Weights of a small mixture-of-experts language model, trained from scratch on English Wikipedia.
Size: 10 layers, width 192, vocabulary 10199, 19.8M parameters.
Training: a variant of SOAP for the experts, 5726 steps.
Below are experts of layer 4 (counted from 0) of a mixture-of-experts language model. Rows are named router (the router's row for the expert) and show model dimensions 0-191. Each number is 128 + 24 x the weight over its row's rms, rounded and kept within 0 to 255. Numbers have three digits each.
After each expert's rows: "gets" lists some tokens that make up at least twice as much of what it gets as of all text. This comes from a sample of Wikipedia text that the model never trained on. Tokens count by the router's weight.

# expert 10
router:112121142126141155122116106115142122150134128127146116119154081112145092105120089139159132082100153131138134138157145134109114140095127124112147142130113197115136144123078070140091105169094138110119173116131100121112129107106147149093143100153129143123095129098086089111159172112080130150120098115111149172107092133152109147114130152123145137183083127077087169118139139152100148120142144123132170138132133130120131149141070082107102115105135131142153134122138144167143109098117083143114144113135130086102114131099113117162183146155126148110145144143085153138106132114127101166
gets: " was", " is", " were", " be", " are", " a"

# expert 22
router:137156127098130081059163111148158151115144149126114123147099136101105079136108123120109135071149130141151139174116162138137113120128113113106126147153111119096125098142138137125092127141166198148125132159119133121130109146127123098111107119093138100140114150078096134148147127105118122134127134139146150104103159154138140187133075118131102126117112117113095116179131114078123111129108104127189158119161117128128111138142147140099118097137137131117088123083128128147123154100165139138133078124169121158092144154115142153112085144151120073138143127141150066109127075127130120140
gets: " (", " M", " B", " G", " K", " S"

# expert 35
router:107111117158140140154163149162118103106158130145122128132102105123169108108088158107085131134158124123129121134126101155126154118139142137145104068174110121173131155087110149126140157126164108154148094209128156154103145164108097173113131108118119120126087204102105095129137146136082115128118135128128147124150118107147129132152161152093136182135142113136146109152156142091141070162133159125132123134117157121157142127134115104090147106114145144119089142124129126111143133153112113098125152124129167137167152127088186109118123135119123128105130158149152139087140088094145156119
gets: ")", "\"", " \"", " the", " g", " G"

# expert 24
router:106118147162125144116092138136126128109139152132104119162103111124136111170105182125165171190117082089134137101172155112093142163183102084123104110142089105184153114165156120131153111132178096100096135107132130138148144141118129129139132132142136171145114117120085127121105143118136161151104149114112131088106087058161165107129108137155162085120116134148129128091152133163094142145151159144121156141165127127119146133106150114141116144124134119078143107144118134110124086132119126147113103154124110115140137134067126153152117131167112115131153094170127153140145134136107129128
gets: " was", " is", "|", " has", " with", " had"

# expert 40
router:112114119139121148126149120143135096148178118100156110141145140122137131072104124163152126138109163136124152129088112099144109134127150131117137123109130157118098152132123168159117181122106110118136181131095096093114139098090173119116122138104146095150129151161092091148173114104105104113151127131133114151159090131136143128065139153165150117129120084144112134107130123147109136104097114120112136108145143146079153125172067122146151118159134124125123136157155160123141098120131173068146159140123119107176166129158108154104131126159149153110113172078097159158106138118145096130
gets: "y", ".", " War", "ry", "ay", "ly"

# expert 58
router:140123109094151108081170102146109136155135166156102145153082138094097118123151113161127149082159132155163147166118108143129117131124143144122114139178068169135109101117096089127109133142158164138133143127094109138106107135107122089116122128097126113140151143095110104131172145103113136123173127169158168132132127128145165166091101143141128124119125088140117112162097127103110103138143100144172148074167117110114101130120102107102112114117120154118122146081143135162148143102164116105147099100128132115150128141147134175122097139149129086123156163120140089129117086098156109173
gets: " (", " \"", " C", " K", " F", " D"

# expert 32
router:157115125114117118140109134124136145133185144100136085125121143112130097153114102095158118109182097117106127154128110154149091132087122151083123187117074105132118172152125133154137119105077150135124130131108117162163186141143154127166128107102134158160148157135128137125116094182119083117127113108113133114183152165137138114144125140145074139136139108123087141102112134135141166110118096141116126174141104144161115117094130124171150126110107116105153121188130098142142091183122080129133122118150123137129156122128132123147150100137105139110090076129144161098110112128116125132
gets: "et", "er", "ar", "at", "ot", "in"

# expert 19
router:136140125104134122134107122137145095191137125129187150092117156121162146134134098139124171146141118106134111151157114118168147106142123134120142100135120081105099170103108128125104093134125102130118132103136119136187136106125150141134134080073123090131086136116080113147120105113151095153129091120139176126167091173138155121077133125104133152169112133133106150143163144175164106146139131117126142145134083124137121159153121087129152134178121153121102120133125131128153078147161105159194149112107146093163143124117113116147177129127119151122133111151119164102125108104101102128
gets: " (", "en", "er", "he", "au", "in"

# expert 13
router:120126110137146133163140133145156051126111142134155177117116149127081151087137089109151108121132185134140141124122149153176153121149147091161071145152132146133128100121096140098150112131156120127137106119151145184156109110100150125144162155143144098099111133152152149109119120143139142140128116107153107124151176130124148106094158141115133153158151129150133094096066145128118097116125151128144154149092162150127107116130124109121071087130136144085175152134119115104133140101125164157142120089124101119141113153121108154177137123120196136106129136144134120159141093148121165142
gets: ":", " of", " the", " by", ",", "-"

# expert 0
router:107133159132141124144151117132137152149151137164174152120136098107118112105123152129188122106106103164129146167163092114148173127140137119111162149152135171123100147142100119139105123120144122174126152108122142125171121135147131143118152086126141110180099136147101157097144121131154177148121102092135145122156159114157123111120159142143144164187093119166143141129136083144094125127114122083111121118094100121140108126142120084151120107083126143150122133143101144098136103085098082104160132132098092156127124156140106124128090136147123155079082186107129132114099141115098124170
gets: ",", " that", "as", " (", " in", "os"

# expert 47
router:114141142153147159142116155119119135149116138146089111099138142181140115153092150113117082148117112105129138099119143109123128195085131113175142118153171143155157157129144157129081127115112082125157171128144079110133147086160114152106135108122108149115114131171093162147134090111105136138104106148151097137097141134132141099093138116122120096147156172104145162119126121135136130153147161138097152108092153123141169119114137141111114150137159155119144156189120092117118169127138156138122102120121122100167120153099135141138111161125122145159165156159146136133112178090095137071
gets: "'s", "%", " his", " a", ")", "'"

# expert 61
router:157114162149135159117170119120135076150138106172084132144132102134137082082147141139122142108133080139116146117098114138147122115120139104122105149161141131100098080177128162098109150105118098121172138144159100094133130106116151131106108129174111157111119137150156126121131101116098124138139113124178122126121096161180147158096146143120101159111101130126128149132112112152164134151113150145081106145079156150134077172153143136077126124163129149119160129151132137112070141115115127081136146166136093135100097111137152087120149119151100161112122159118138144077127133147128134116
gets: ",", " and", ".", "'s", " –", "),"

# expert 33
router:180166132186121108133102185125144121128128136149104128067148086145121118105137136163066114129144138136105139110120114112125100122155114129131167096131161112101122171144163135065121134148150150139146099120129128091089095133140114102088082142138108161101089119146150145139146171133145133105148118162128112131147114101101130154144128131126137126120110151130130135146176140086140114111111098134128082115124161129143115141129122144136145138154149131115105154139126114080143155150147175105140096174169121161127147097121132127084140143150157152160143163094111102111106183152102155097
gets: ".\n\n", ".", "\n\n", "==\n", "==\n\n", "===\n"

# expert 31
router:111124116089186103107148144157157169105116136133079100174146129097122146151112088117083169127138169149147130106120129117124126156142108103151135151172138175143086092132117151106124143124131154141106132112117138114168114120109088105116127125129114152147158125122140079140154151096134118113123149152107149097125113120111106122121090153119192110136123089146136115105105152128117141140120122126107113128161142112146079125145144087117113173104106089144135154131107124122125148107100110109152193083111130104132117122125088180148117087152172096126117144145107079150126116088152103095
gets: " ", "19", "c", "–", "r", " c"

# expert 50
router:092129099128127120136141134112134113111152124151083114102116162163110117184138149113134152137139104098085162143127135129089157096109123136119124112089144117120084136123147158116131134112134134137121110101110104084122146139158095157117103116139124139141118137090122170153081131117110122184101157125111115121089127187063108150139123135134089139174139073144098105117082094127151138121156073097110135108159091114109168113098122140117152138166071083185139137148141126130092119185119137140140146105114098138132133128131151119150139120113118115117134089164136133143093135093130133128
gets: " he", " one", " He", "em", "om", " a"

# expert 34
router:136106112088161129097139122157149084112116112110176143167151139133099129135172125170116130132125143117154112147124168147173125137117108116108164136122143099173167112163154116156128131129130121145167163149133178142133166137139132102119119106096094149136179143119125104090116099106148128093109157096126118078136138114121133153142081130143081147142147141102119125090146118137123156129137108136114138135104150078180101126132167192087114112107140090141147139168099099141126112140111103110130167118170139182116131123145160113094152114092103119120081096124112128120153109133144106147
gets: " the", "ab", "==", " August", "|---|---|---|---|---|\n", " April"

# expert 37
router:151153104137134147173141136128146117127153127103077089096160125106121088138105133124114117142115084091099100096143122097117149125104115090148146126150155108126106101118140132115176132147102168167126160139074156108121127146162119099118093143110124096137117140107123152107125128147107090131096097150124152176069129167140111151167092083145100151090145131125129109095153114124127146138122122147114137174170103139160181110134154119128140132131104090125131131126107174126152156141166131123143152149110111165086157155123158104119159098112151137126126126111123075109117101099144182113
gets: "F", "f", "B", "b", "T", "t"

# expert 57
router:106121141117131143175179127136141137129141120141157152115150111135127102149123110112155148144110101096101083100128106136144146117119131132151097127132168193101131107164103114117128121133162063169118114112135109088172122120098153132104086114111139113144117133111116150133088101113143141141129153122143155144090110168146154157091148128147129107124071093095145149128109114175189153145145183162079131168144144126132146153124115131110117130115108139088142128114105101157103132155114110113125175104098115155170077161128121123109129107125090131121148146128167149107094125130141083137
gets: ",", " to", " and", " not", " it", " he"

# expert 26
router:128135122114132107104129126167156149119156168141109116117080144126080097167151138115119126095111142117112131184139141153111102079154132158125098133131112123110149149127109105139116090135091136064131109084156122134107145162119124159131136149122144135174135128131133103152127090095140094158102084096136168141129141136169128168128119134136099109148149097131090124146088105121097122098143130083169127145143099116145124124111159142168126117153132135102097155124113159185153107129153133113132106158122143139142186152104099125140104181132142115118087133116140076057125156120133135129
gets: "\n", " in", " T", ")\n", " A", " I"